Below are experts of layer 6 (counted from 0) of a mixture-of-experts language model. Rows are named router (the router's row for the expert), up (a neuron's input weights, with its number) and show model dimensions 0-159. Each number is 128 + 32 x the weight over its row's rms, rounded and kept within 0 to 255.
Before each expert's rows: a language model's description of what the expert responds to; "comes after" lists some tokens at least twice as common just before its tokens as in all text. This comes from a sample of Wikipedia text that the model never trained on. Tokens count by the router's weight.

# expert 12
What it handles: Table cell separators. Pipes, dashes and semicolons in sports roster tables, mostly the pipe after a player name and before a position like DF, C.
comes after: "\n", " ", "2", " —", ")", "3"
router [ 94 200 130 110 123 163  87 146 129 151 152 122 100  80 109  47 119 139 176  85 141  76 105 160  83 117 115 143 104  96 107 113 124  97 140 135 166  94 198 114  78 169 123 113 127 141 105 142 129 126 130  95 102 120  95 150  92 154 167 171 111  93  97 132 164 141 125 111 161 125 180  94 162  80 149 122 156  53  97 110 135 137 151 155 111 122 115  77 107 151 111 160 179 105  84 142  64 153 137 103 137  45  92  85 105 173 173 135 143 121 167 124  83 167 139 122  87 147 154  89 159 106 160  44 138 141 103 148 103 139 163 156 105  84 108 104  61 123 115 171 139  77  88 120  94 140  66 135 166 107 122 135  85 134 164  92 155  86 113  94]
up0 [182 193  77  98 106  94 115 152  99 137 118 108 138  69 131 146  29 136 119 153  83 118 135  98  80 124 135 145  96 105 138 109 104 110 150  58 131 201  96 136  90 150 153 154 116  91 134  87 118 154 176 159 137 160 141 102 142 119 162  97 178 199 133 119 120 109 145 194 113 133 142  97 113 169 188 101 125  55 127 145 166 104 146 105 133 134  60 104 102  80  63 120 133 154 167 168 119  85 140 140 144 137 172 163 107 143  70  64 100 161 105  94 170 153 137 113 172  92 204 107  74 144 123  96 148 171 135 177  86 108 169 156 140 104 114 129  89 136 166 120 106  86 146 134 144 117 143 110 126 120 117 110 108 139 166 146 147 153 128 132]
up1 [109 126 104 139 117 162 101  70 110 133 126 178 167  55  95 162 104 152 179 112  92 134 145  96 109 108  88 174 132 132 104  76  90 116  86  62 148  64 119  95 102  89  97 154 169 120 146 121 151 133 165 121 113  99 125 130 141 117 148  72 153 150 114  89 114 179 113 143  92 181 135 181 153  66  73 108 103 112  81 119 153 145 120 180 147 138 125  93 140 212 101  86 129 158 103  97  89 122 132 100 123 134 129 140 101 181 116  70  46 125  74 115 123 136 157 121 180 153 105 164 127 110 137 105 152 163 163 125 166 127 158 226 153 149 158 126 111 109 139 188 131 112 179 118  97 153 108 178 117  95 119 146 169 112  96 138 158 169 105 145]
up2 [111 107 164  95  79 123 110  91 114 105  62 157 212 134 113 128 167 107 158 130 145 139  91  98 144 159 144  76 134  88 152 137 175  59 132 101 107 136 157  59 125 114  81 158 128  83 128 112 193  95 124 167 113 140 139 139 116 109 126  97 155 132 141 159 106 105 122 122 214 111 110 144 113  69  96 152 127 106  85 184  85 108 121  77 120  80 105 191 121 163 120 171 110  48 180 138 143 140 159 146 139 131 154  87 152 148  72 121 131  86 156 124  92 121  82 148 100 184 127 111 157 117  96 132 162 118  58 201 147 114 121 173 104 133  68 169 106 104  82  90 164 171 171 154 117 112 126 145 177 136 158 140 137 129 130 141 149 121 144 119]
up3 [174 187 116 156 224  99 120 147 135 131 132 131  50 157 107 146 105 143  99 162  90 127 207 193 105 126 130 117 140 102 101 139 129 125 161 154 120 143 142 130 121 122  70  85 125 131 133 145  85 125 125 112 205 129 155 194 110 123 152 177 124  80 124 110 155 153 165 155 173 132 139 134 133 167 182 153 205  99 163  98 193  77 131 107 145 152 174 122 139 152 145 151 134 100  74 153 139  78 100 124 109 139 112 143 156 130 204 119  92 107 127 153 150 140 105 159 118 102 155 155 103  77 137  75 164 122 135 145 177 132 105 171 158 194  62  80 171 113 164 156 180 120 115 117  71 128  89 131 111 117 157 118 156 130 106 124 132 155 139 173]
up4 [124 168 175 103 206 149 139 185 110  88 110 162  84 115  93  41 145 160 140 124  94  72 180 139 108 112 138 202 115 135 130 158 106  91 117 134 126 101 127 127 119 159 176 132 121 130 174 104  82 132 152 117 124 147 128 168  94 169 160 125 112 134 115  97 130 130 163 149 132 108 140  95 109  51 199 142 147 114 149 117  96 131 127  28 109 120 155 182  59  81  84 130 137 150 163 130 146  77  90  76 149 130 107  87 136  97 132 189 144 155 146 128 166  83 111 152 161 126  86 124 115 159 132 132 155 121  94  96  95  89 155 159  90  98 171 101  74 144  96 151 155  61  74  91 134 176 110 103 136 113 108 130  84 128 104 138 130 134 154 107]
up5 [ 93  80 195  79 133 183 123 124 133  85  76 172 176 106 124 105 164 146  70  86 130 167 110 160 177  82  79  74  96 103 101 113 131 150 123 150 144 131 151 100 172 147 201 100 127 131 143 153  81 156  98 126 118 147 160 108 141 163 150 170 134 121 137 151 194  66 122 101 173 144 115 155 112 140 173 158 108 136  81 111 151 117  94 158  94 146  92 112 121 138 156 121 144 111 158 150 115  95 143 144 125 160 165 181 172  83  79 105 145 102 157 153  94 120 110 122 119 139  91  81 125 102  77 134 114 184  92 127  96 111  88 121  91 139 176 150 139 115 127 119 193 185 196 106  76 193  70 136 136 190 138  95 142  95 120 118 138 132 175 124]
up6 [118 109  66  80 141 104 187 135 151 108 118  67 156 111 153 157 109 139 124  94  83 106 113 115  92 121  78  97 162 123  93 106 232 139 179  95 113 112 115 125 161 100 131  35 128 129 148 123 117 128 155 140 116 118 135 148 105 152 147 108  91 119 148 120 113 142 125 153 200 169 149 101 150 165  49 116 120 162 143  59 109  78 129 178 131 161 110 111 200 174  44 108  70 121 101 159 154 148 115 138 140  89 103  91 122 107  94  64 154 124 144 141 102 152 191 143 129 127 134 135 143 100 102  94 111  77 118 112 128 123 175  83 128 132 142 145 141 104 153 193 107 104 110 112  88 152  63 151 118  91 109 152 127 144 128  85 145  81 123 171]
up7 [120  74 103 137 105 142 175 136  80 102 119 126 125  84 152 138 165 152 156  78 119 113 111 105 125 121 169 173 136 145  92 129 149 105 123 156 115 181 149  95 158 123 151 195 110 120 120 154 133 117 124 160 147 119  90 219 128 114 125 128  98  92 129 168 108 140  97 114 137 165 159 129 164 175 161 134 136  62 103  94 174 117 146 134 131 127 168  75 126  97  68  93 137 141  89 126 121 157 133 142 123  60 122 110 135  92  80 198 135 173 163 126 148 179 210 105  85 137 188 156 169 125 111 145 102 150 144 199  88 187  92  76 153 102 166 200  54 149 111 118 136  68 131 155  73 127 156 110 164 128  98 145 122 163 101 107 110 134 146 160]
up8 [129 131 148 112 143 146 123 185 117 163  84 122  78  96  93 160  89  99 107 141  79 118 102  85  68  91 146  89 154 116 111 140 118 107 123  93 120 142 114 113 124 178 105  79  70 138 112 128  38 111 142 145 160 138 119 104 155 159 159 160 100 109 105  72 146  82  91 144  84 137 117  84 138  88 151 125 111 188 150  65  91  71 101 149 143 197 152 133 173 137 105 129 154 168 113 142 186 120 142  86 129 153 104 132 125 116  92 105 137 171 121 124 112 154 110 182 143 115 105 149 127 117 188 152 149 129 169  90 114 159 111 151 120  38 100 189 145 142 158 176 102 145  99 140  89  95 111  86 110  71 174 176  78 115  69 115  78 129 158 161]
up9 [102 160 138 129 126 166 110   9 115  79 123  66  84  72  87 172 116  94 153 129  69 124 106 113  87  99 124 128 182 146 122 145 212 118  96  91 127 104 134 145 152  92 154 134 142 103  59 119  85 100  90 159 124 134 132  70 133 163 139 186 108 141 106  75 139  92 150 130 131 157  91 161 134 128 159 112 138 178 148 132 109 111 152 149 158 124  93 108 135 105 108 155 226 151 149 165 174  97  98 121 141 101 128 159 115 130  79 118 149 152  73 154  96 126 122 149 101  81 170 129  78 126 130 155 127 178 101 119  88  94 133  78  78  64 138 152 121 116 116 116 139 165 126 113  60 124 139 125 104 147 148 175 123 120 177 132 148 101 130  74]
up10 [161 140 112 125 162  89 159  80 106 138 118 143  60 143 130  66 156 112 152 142 125 140 178 145 110 111 121  71 125 153 131  32 147 106 159 153 123 108 153 132 120 122 122 120 135 108  83 131 118 126  96 131 173 129 128 225 132 115 110 116 123  40 145 103 117 133 162 150  73 140 210 142  90 156 143 126 207 147 141  94 214  74 111 182 143 181 162  93 182 158 163 125 135 172  73 125 148 134 105 118 137 133 118 167 137 154 154 113 160 133 160 116 146 129 192 169  97 113 117 161 188  66 116  64 154 101 133 133 186 169 104 143 160  95 119 103 131 125 159 169 134 128 137 164  86 138  85 114  97 133 131 122 121 137 126  91 135 160 108 146]
up11 [144 138 157 150 152  58 146  77 133 118  88 143  69 152 105  82 118 144 152 177 223 124 115 177 138 143 144 131 133 172 117  86 119 138 147 169 139  64 178 125 125 158 146 125 130 146 120 102 157 102 109 157 129 131 119 121 122 141 155 124 181  86 154  93 153 128  91 159  70  83 177 120  54 129  79 132  94  88 136 124 126 127 135 141 142 156 135 165 131 100 195 111 203 145 142  73 124 188  78  99 148 115 108  98 149 126 153 157 141 185 135  90  89  65 137 118 173 110  71 128  80 143 136 173 133 173 179 144 107 117 113 172 115 125 102 150 127 147 103  99 108 201  86 142 123 101 167 141 125  98 162 144 144 134 196 175  87  94 105 141]
up12 [115 103 193 114 108 124  81  53 101 124  65 161 149  95 110 123 110 151  91 142 128 167 122 116 179 110 150 109 142 125 140 118 190 140 115  87 133 164 159 137 111 145 182 150 143 141 127 109 148  95  67 137 135 124 105  60 127 140 171 158  83 109 120 114 160  94 106 133 124 178 130 150  99 111 121 154 131 127  89 194 192 129 119 152 156 122  99  98 191 178 167 130 183 113 111 141 152  60 112 143 155 121 123 112 140  98  75 135 164 117 153 124  97 158 180 153  79  14 106 170 167 134 121 184 118 148 174 119 100 148 113 129 139  79 143 125 135 134 133 124  68 170 194 141 127 140 116 174 134 151 159 178 136 145 128 183 103  64 132  93]

# expert 0
What it handles: Tennis scores and cells. Digits in set scores like 6–4 or 7–5, plus the pipes, closing brackets and commas that end table cells.
comes after: "–", " ", ")", "4", "6", "0"
router [ 80 166 128 149 135 129 114 132 144 129 133 137 144 126  37 101  82 164 118 107 151  73 108 173  99  61  96 132 117  48  87  93 145 118  99 105 128  58 163 116 122 164  90 124  84 106 127 144 148 108 128 124  97 105  63 109  92 140 156 168 120  78  80 140 170 166 101 119 120 108 193 113 142 115 109  76 163  94 102 109 106 127 151 188 107 124 124 121  94 163 127 180 144 131  93  68  99 150 153  70 122  55  87 108  85 185 174 155 201 100 160  91 131 126 164 135  91 129 143  90 150  84 160 105 168 119 117 138 114 115 198 137 114 114  98 111 122 139 134 161 119  81 114 136  79 158  81 143 149 133 148 110  89  97 165  82 123 137 149 120]
up1 [109 147 138  81 124 141 178  78 206  90 116 120  41 105 132 115 151 142 113 209  75 177  85 134  83 156  61 155 152 171 118 110 137 149  77  90 147 110 156  85 133 136 132 140 136 155 156 147 114 127 121  77 143 144 159 140 150 137 125 104 143 122  96 165 116 168 135 132  74  75 115 125  99  28  93  48 164 121 148  54 150  64 153  98 173 140 137  82 145 166 172 108 154 107 123 123 121 192 110  91 123 144 122 149 111 101 120 124 109  92 144 109 109 152 173 167  73 173 109  73 123  63 148 155 122 123 132 131 120 129 100  80 125 144 142 112 103 178 146 144 124 135  98 158 148 114 145 136 164 175 128 125 147 116 133 137  95  77 126 140]
up2 [141 164 109 139 146 106 162 111  96  95 136 119  62 123 116 110 102 146 121 118 114 156 167 145  90 100  88 164 147 129 148 141 170 144 109  77 104 113  94 102 143 111 106 109 108  60 175 163 166 156  97 123  88  82  65 114  69  77 113 138 123 121  92 148 157 201 126 128 148 157 153 220 125 127 138  58 171 182 141 152 122 153 164 129 138 110 115 162 102 119 112 106 128 142 133 100 127 110 160 109 130 126 130 109 118 115 127  96 128  71  90 123 113 130 174 104 156 166 134 138 144 165 153 144 160  88 102  96 181 100 165 137 158 147 125 110 197 116 122 185 156 176  77 130  92 181 143 204 128 139 115 121 155 139 126  31 171 165  53 174]
up3 [126 113 126 126 191  58 144 118 112 129  99  90 116 145 142  94  93 162 125 101 149 136 164 106 109  77 114 190 138 164  67 152 169 146  95 125 114 139 139 118 150  98  66 167 131 136  98 145 110 159 151 151 165 137 109 109 112 144 138  89 157 134 124 125 174 157 147 152 172  85 152 123 107 174  84  75  86 106 125 101 167 172 194 110 140 184 146 100  24 154 133 137 102 163 125 125 184 167 149 110 165 153 138 162 125 190 128 214 111 137  88 118 163 161 171  95 118 145 143 133 140 115 117 102 181 130 146 107 190 127 116 109 108 117 132 114 149 120 156 145 174 144  27 124 160 154 125 119  81  92  98 163 134 138  81  66 173 103 140 124]
up4 [139 182 153 106 127  79  84  88 148 143 107 176 102 153 125 107 162 129  86 174 140 129 141 154  93  60 166 177 123 164  82 107 144 138 139  61 110 156 192  99 154 105 167 113  88 158 112 159 133 165 144 133  93  94  75 154 131  78 124 218 121 129 140 140 109 115  75 114 155  87  97  87 147 146 125 123 186 130 112  88 107 125  86  68 148 185 148 141 170 114 109 165 135 103 138 144 128 143 198 165 109 140 106 100  88 166  89 172 175 110 137 121 155 149  68 155 167 143 113 155 125  85 128  89 161 171 182 122 101 167 107 172 125 123 101 145 142 115 131 142 119 145  77 169  99 113  80  81 129  75 118 167  91 135  64 104 101 118 147 110]
up5 [ 99 108 140 108  95 132 165 124 114  89 117  96 115 156 175 117 146 142 130  78  70 135 161 200 131 128 124 174  97  57 102 124 100 102 124  32 148 165 121 142 158 179  84 177 148 136 165 137 115 136 145  83 163  78 120 122 138 146 174 135 105  44  76 149  99 169 109 101 109 144 150 192 173 134 119 130 196  67  73  78 125  90 184 119 152  73 131 118 113 177 127 138 100 107 155 135 109  95 135 136 124 143 146 101 160 102 141 100 127 198 163 127 123 118  92  82 136 132 118 106 109  56  94 108 121 166  88 104 113 188  94 133 136 150 167  88 197 139 143 104 168 114 120 123 123 134 129 136  99 146 185 141 128 162 117 142 148 109 107 168]
up6 [146 171 126 153 136  94 130 130 117 101 132 134  82 134  84 131  74  97 103 165 112 127 144 213 121 121 143 107 127  84 168 110 145 164  95 108 121 114 115 143 136 132  78 172  80 127 180 181 155  93 102 100  46 115  80 129 141 154 109 130  81  71  53 106 107 119 107 137 152 211 205 145 155 115 148 127 133  91 117 145 143 102 183 175 115 115 167 140  48 151 146 115 154 124 146  97  69 162  77  65 145  49  97 101  79 105 108 120 158 107 166 133 119 139 131 125 178 121 101 120 149 167 153 121 119 116 151 100  83  87 108  76 146 140 141 123 104 115 111 151  95  95 139  88 136 162 156 133 134 107 190 104 123 100 172 131  88 146 127 172]
up7 [141  94  77 117 163 138 194 113 150 177 159 157 158 130  94  96 157 130 108 147 107 148 208  92 110 162 189  66 109 123 133 115 126 105  54 154 130 124 117  93 123 126 118 123 141 111 186 155 107 103 179  92 192 190 196 106 145 138 134 113 106 150 114 160 128 135 115 130 154 138  83 131 106  85  92 158 163 108 125 143 152 201  91 167 134 182 164 125 115  90 151 109  90 157 118 125 143 141 109  23  97 137 149 159 122 181 112  93 131 157 116 120 140 158 110  85 152 138 135 114 131  61 164  92 151 110 144 162  95 102 142 121 154  73 104 119 100 125  37 108 155 162 170 170 155 157 104 179 114  82 142  74 116 141 142 129 136 126 123 126]
up8 [102 158 103 128 184 125 129 103 110 130 102 102  99  64 180  72 118 156  36 171 171  87 117 163 158 157 149  97 126  84 127 104 121 152 100 150 119 114 174 129 101 176 146 100 101 182 114  95 116 101 128  67 143 143 174 133 109 118 133 153 109 112  80 130 175 146  87 126 137 121 111  86 117 134 159 124 170 156 158 160  89 140 140 114  84  95 171 113 160 138 180  86 174  43  86 127 120 144 113 125 136 131 171 141 130 158 127 186 118 102 137 123 132 124 119 138 137  70  95 130 199 147  95  88 129 100 110 117 122 156 107  90  98 120 111 110 114 121 168 167 115 136  54 126 210 169  90 102 136 106 123  59 131 169  35 125 124  95 102 124]
up9 [ 62 130 143 117 183 169 141 145 136 103 131 196 114 110 121 138 161 108 119  78 173  98 130 122 162 117 154 151 138 148 167 136  72 132 154 122 140 155 114  96 183  89  77  91  99 119  94  76 163 162 115 167  92 166 125 126 113  81 173 160 103 137 174 127 130 130 109 159  98 152 206 144 141  55 130  77 135 120 134 196 194 114  64 107 141 115 161 117 156  73 128 113 156 110  95  97 167 112 211 160  95 125 100 114 100 117 124 137 151 132 149 138 151 130 147 123  32 162 146 166  76  33  77 157 146 136 128 127 113 131 109  87 160 144 134 163 107 146 157  94 140 114 128 104 126 172 164 175 148 156  97 134 113  89 102 140 128 140 143 149]
up10 [138 225 134 107 100 139 121 180 123 199 113 141 141 140 101 106 110 146  99 137 138  69 124 189  67  77 139 111 115  53 110  99  84  92  63  76 131  97 113 119 149 154 198 129 112 120 157 155 147  74 164 104 119 160 119  95  76 127 103 154  98  58 152 145 208 109 126  95  57 119 156 145 119 139 108  94 158 114 155 116 112 144  98 107 103  93 167 147 159  62 155 119 108 113 136 114 132 130 162 113 125 122  84 113 110 192 139 141 158 118 204 146 170 117 149 161 122  79 101 109  90  98 167 139 120 169  74 115 121 131 154 135 166  90 127 144 166 116  92 135 153 153 137 101 117 164  97 127 111 160 162 158 125  75  90  86 134 114 137 151]
up11 [144 122 135 138 101 145 106 109 149 124 155 166 180 150  98 153  81 153 152 155 151 181  81 181 148 141  98 115 145 103 151 146  92 125 126 129 142 135 149 154 140  96 126 152 163  91 122 127 184 101 149 113 102 140  62 117 140 155 154 151  85 109 133 112 141 114  89 140 158 172 136  72 160 117 111 162 103  97 127 128  85 183  78 191 126 178 128 115 154 150 121 137 136 136 129 115 123 104 127  66 111  64 124  59 137 171 156 133 135 145 209 151 120 143 127 122  51  92 121 164 159 108 139 134 139  90 159  96  73 177 219 142 146 104 129 104  88 103  57 100 121  91 154  85 194 149  63 192 186  89 132 116 169 146 138 183 138 136 150 117]
up12 [ 77 158 121 134  82 149 106 188 153 199 108 143  71 138  86  91 133  90 143  73 104 116  75 109 153 145 144 145 119 107 108 144 103 170 200 138 127 138 178 125  87 143 127 121 136 161 166 123 137 105 124  98 109 134  64 136 150 175 181 161 121 119 110  90  82 118 150  84 119 123 134 120 134 188 138 251  94 152  99 157  71  96 150 126 151  95 139 136 128 180 174  96 166 132 164 112 103 152 146 139 163 102 131 148 148 119 142 109  89 125 112  73 135 149 157 156 131  88 141 151 148 134  86 109  71 116 170 132 113 108 154 150  86  96 127 101 134 101 179 143 102  57 137 111 180 113  87  91 154  85 160 155 111 186 187 148 103 110 168 111]
up13 [136 111  93 211 156 123 110  99 138  74 128 100 161  90 136 112 146 129  96 142 133 103 118 165 186 162 183 104 115  84 116 157 138 182 114 158 136 106 151 184 113 140  80 105 135 161  96 158 178  99 118 100 103 104 120 115 161 149 127 161  80  53  77 149 207 143 123 136 168 189 168 144 169 115 159 182 144 111 127  82  92 149 178 174  82 115 153 138 100 178 148 130 178 126  85 100  97 112 130  76  88 138 133 106 150 126 175 119 161 141 178 153 107 137 103 104 161 130 134 135 140 108 119 102  96  91  63 120 149 127  99 191 150  79 111 157 102 101 122 113 109 104 114 127 105 153 135  81 107 102 124  54 181 151 112 112 143 100 147  50]

# expert 26
What it handles: N and n word starts. Word-initial N or n pieces, as in NHL, Network, nominee, nervous, Netherlands, and some r and we starts.
comes after: " the", " N", " |", " n", "-", " ("
router [ 94 177  95 120 108 140  85 123 126 144 131  84 126 136 101  93 118 105 139  61 151 136  93 189  88 108  93 123  74 125 104 112 132  72 115 109 146 127 166 108 101 143  86 133  70 105 116 149 127 112  99 171 114  97  61 170 107 136 183 168 122 132  66 116 201 169  92  87 152 119 164  75 128 108 153  67 151  86  48 158 122 147 160 115 123  88 127  95  67 107 146 210 152 109  95 100  92 110 143  58 107 111 118 121  93 136 160 124 163 142  99 101  67  96 157 182 136 142 185  94 155 101 157  62 126 156 121 141 104 132 164 125 115 140  73 134 145 156 117 135 129  93 110 139 108 143  68 144 127 128 132 122 106 121 144  58 145  83 134 120]
up0 [ 48 105 194 122 101  90  87  99 114 119 163 122 121 108 120 165 131 105 123 142 104 104 193 190  63 140  98  98 134 124  99  98 111  76  72 116 116 128 134  99 102 110  88 108 191 168 164 136  94 150 124 156 104 190 160 209  96 206 117 134 146  96 115  72 134 104 107 111  85 140  66  95 139  56 139 104 143 112 142 148 145 139  95 162  76 127  96 120 120 102 147 190 100 126 139 127 156  99 120 107 137 140 171 161 112  95 152 136 190 151 129  73 108 102  93 176 138 107 106  87 182 104 123 155 191 141  68 114 138 182 119 138 168 149 113 112 124 119 135  82 133 143 149 146 125 163 118 104 123 192 114 110 147 130 148 112 107 127 177  88]
up1 [151 117 127 127 130 123 165 105 121 119  87 111 180 142 138 122 131 117 142 125 169 131 175 111  82 127 101 123  73  95  98 120 129 122 136 161 109 142 143 139  84 194 139 146 146 167  99 174 184 145 133 168 170 135 135 165 133 151 151 168 183 182 121 145  44 121 104  94 170  77 117 129 156 101 109 114 153 121 106 109 128  90 138 112 140  78 112  99 122 123  96 116  62 133 190 148 179 127  91 112 104 151 119  78 128  99 146  99  95 146 149 193 149 175 154  78 120 112  99 128 205  40 103  65 177 138  98 136 158 109 102 143 123 177 124  50 159  98  66 112 142 141 107 173 165  85  84 175  91 150 151 114  93 124  93 112 172 118 145  88]
up2 [147 139 191 136 124 109 108 108  77 131 100 137 128 144 132  95  27  81 149  92 184 146 113 180 160 120  55 115 110 132 144 138 106 120 142 129 122  91 219 121 167 148 142 116 154 183  85 151 176 158 111  97  84 177 105 155 103 125 164 144 137 167  95  91 168 136  93 123 103  71  97 115 140 102 115 137 154 143 148  73 116 186 137 131 115 125 137 151 109 134 156 157 102  85 159  98 159 155 134 105 136  94  68 154 126 130 125 140 196 118 108 191  90 174 126 137 124 151 138 153 109 172 112 133 154 122 177 118 156 124 179 180 130 187  85 116 161 132 144 118  92 136  65  70 147  84 138 146 111 117 108  92 174 111  84 144 120 193 103  87]
up3 [ 40 160  97 142 148 181 131 187  92  99 131 204 155 126 101 110 123 175 111  83 103 113 112 166  69 157 149 190 132 132 118  85 100 128 135 148 118 133 117  89 136 147  91 142 138 175 140 108  96  81 182 106  70 110  68 164 115 126  92 142 107  80 130 118 156 176 181 149 126 148 149 161  80  62 113 132 151 112 102 108 136 167  90 154 100 138 147 139  84 140  96 163 121 147  70 135 141  93 157 102  63 103 150 128 135 124 155 180 103 163 136 173  97  96 123 142 116 148 125 102  69 163 127 141 173 131 121 109 108 184 106 146 145 153 129 145 130 130  61 203 140 116 127 103 111 177 137  59  70  76 147 124 143 111  71 131 116 150 142 105]
up4 [105 116 138 135 140 133 161 176  59 158 142  96 136 123  86 136 161 136 103 145 127 134 135 127 110 115  94 114  72 133  79  50 145 104 144  82 107 145 148 115 107 125 136 127 138 134 108 111  65 135 109 173 116 125 113 131 113 120 130 178 151 179  82 123 174 172 134  56 148 110 140  79 143 108 141  65 125 121 166 148 105 180  87 137 141  96 110 130 145 123 144 146 128  89 101 132  94 109  82 105 110 122 159 130 138  87 132  97  88 118 133 125 127 193 134 177 126  98 161 103 168 117 137 123 211 109 107 124 204  75 129 126 109 170  88 135 157 173 111  76 115 148 138 134  66 219 168 181  84 105  86 169 103 145 125 123 193 124 133  28]
up5 [102 174 121 107 138 173 144 125 130 139  81 177 167 128 175 132 172  88  76  87 135 167  64 148  91 149 142 136  55 118 114 141 189 106 116 110 118 107 163 123 140 123  83 122  62 118 150 127 122  76 116 152 123  84 146 139  63 106 182 161 117 134 159 124 161 152 123 152 127 159 186 176 105  64  93 105 124 129 127 113 118  99 150 148 153 187 189 161 133 160 133 158 134 154  83 185 127 110 111 102 174 113 109 159 139 118 127 129 104 116 128  94 104 124 131 104 161  77 149 134 128  79  82  76 111  93 134 117 161  96  48 109 150 140  60 119 118 195  91 153 139 167  73 153 165 138 114  94 148 104 186 138 101  96  57 120 109 150  83 140]
up6 [145 110 115 142  73  72 102 103 176 160 134 139 112 129  58 127 130 180 124 132 140 115 134  99 153  98  98 123 154 114  84 145 198 177 142 123 157  59 121 166 126 132 114  95 150 184  77 152 148 183 109  84 137 156 168 160 129 101 135 133  70 138 155 119 183  99 116 110  86 148 109 149 109 105  89 105 134 171 157  92 132 133 136 147 136 119 103  98 197 166 175  66 120 103  82 114  77 163 156 140  96  75  87 126 135 144 126  98 137  59 134 148  81 109 206  92 146  73 161 133  81  96 119  89 125 161 161 169 135  89 173 125 153 115 136 175 126 199 144 104 118 149 157  99 135 144 124 130 119  99  61 148 195 173 104 139 126 143 132 154]
up7 [ 97  92 128 137 125  93  72 108  98  74  86 131 130 158 161 121 117 138 130  83 141 113 120 170  94 155 162 140 164 115 126  95 127 117  99 144 128  85 153 130 162 150  74 165 133 129  68 120 128 161 104 128 126 176 126 156  62 194 103 139 128 102 149  94 166 131 162 132 138  90  93 137  90 141 120 160  87 132 132 142 134 165 158 105 130 135 110 123  99 102 108 228 187 138  48  74 166 133 120 106 165 147 110  87 107 113  91 156 131 142 113 123 161  92 103 141 174 171 132 102 116 101 127  97 129 136 121  91 135 195 207 144  56 152 125 118  95 126 149 128  86  53  22  86 181 117 122 122 129 146 148 149 113 178  90 129 124  78 154 122]
up8 [139 137 102 148 109 148  98  95 105 134 110  97 168  97 165 116 110 126 107 100 159 153 113 107  64 173 101  87  59 150  50 142 158  93 133 110  84 129 105 122 159  97 133 128 137 117  79 132  81 117  94 154 123  81 111 133 106 157 122 162 165  97 114  90 133 136  66 114 182 128 128 173  96 105 148 133 102  78  78 135  73 140 136  89 113 156 100 141 167  79 124 176 157 147 183 104  69  97 145 138 180 135 137 104 164  99 163  98 140  86 118  99  90 134 111 147 147 170 144  49 136 163 123 201 140  68 133  88 151 123 152 144 134  74 103 120 125  89 150 186 125  61  77 173 104  78 109 126 142 122 154 116 111 160 130 119 170 197  90  93]
up9 [136 102 199 146 138 142  77 133 150  65  94  99 105 142 155 162  99  95  50 163 111  99 141 153 143 114  90 129 176 105 163  59 143 174 201 171 137 127 103 131 124  84 106  91  76 106 135 181 151  91 124 149  54 111 118 128 112 157  84 134  97 130 111  89 126 189  73 117 122 103  98 165 107 125 158 137 191 117 103 158 153 125 102  85 110 115 132  99 156 147 144 192 106 130  98 153 131 163 145 180 174 124 127 114  99 135 124 139 175  95 114  73 164  98  94 150 107 109 202 107 140 108 153 133 122  47  88  98 154 134 156 167 127 136 113  57 136 131 174 130 100  98 123  69 116 120 164 187 119 145 128 116 107 109 143  90 101  93 130 111]
up10 [135  99 146 136 133 104  64 170  99  59 149 119 129 163 127  86  82 213 142 103 167 153 146 165 175 126 104 151 130 124 117 132 155 111 163 135 128 139 163 132 102 160 163 122 174 170 119 136 158  96  98 166 124  97 121 144 154 123 102 113  95  77 198  80 146 164  70 183 126  66 146 170 159 171 165 122 135  45  89 159 189 121 103 101 140  71 115  75 142 141 153 106 101 110 164 115 146 125 103 138 198 134 127 134 130 121 119 142 172  87 106 147 127 158  93 152 104 167 122 160  83 161  89  94 130 166 173 132 187 182 109 140  92 148  97 131 114 128 134 155 178  93 139 174 163 126 109 147  96 122 163  92 148  63 150 152 102 167 120  84]
up11 [171 155 105 101  70 153 123 102 102 139 185 166 132 129  83 138 143 165 156  71 155  81 111 149 106 194 190 127 134 129 149  99 109 109 133 150 159 147 200 110 138  81 107 162 124 156 138 131 170 203  98 155 167 188  42 195 156 138 111 165 128 167  90 165 102 113 123  81 115 144 126 110 126 127 139 133 172 133 121 171  84 122  98 170 101 110 125 101 100 120  64 131 159 150  80  67 111 138  86  66 150 164 107 107 124 102 165 107 142 113 139 175 137  88 108 103 132 128  97  80 103 148 148 116 124 183 116 157 116 127 113  96 131 165 155  89 177 104 104 155 111 130 135 125 135  71 124 181  93 161 107  75 144 176  74 156 130  78 125 144]
up12 [128 123 166 136 117 163 112 135 136 127 128 146 118 110 136 117  94 144  93 121 135 101 121 183 121 132 174 104 162 147 193 110 139 127 168 104 142 121 136 146 162  94 126 120 112  75 144 127  46 177  77  73 119 166 148 167 107 143 190 142 137 117  91 133 151 194  84 154 104 155  91 132 100  96 113 115  69 175 135 138 113 110 110 131 102 133 145 112 137 120 125 125 104 185 107  84 102 116  73 156 178 135 121 116 103  88 192 101 149  95 111 116  49  85 146 140 137 127 107 109 119 140 219 123 117 113 152 164 148 151  75 144  98 145 167 117 135 118 166 208  24 123 106 100 117 130 171 137 237 154 171 142 143 131 100  85 112 113 112 131]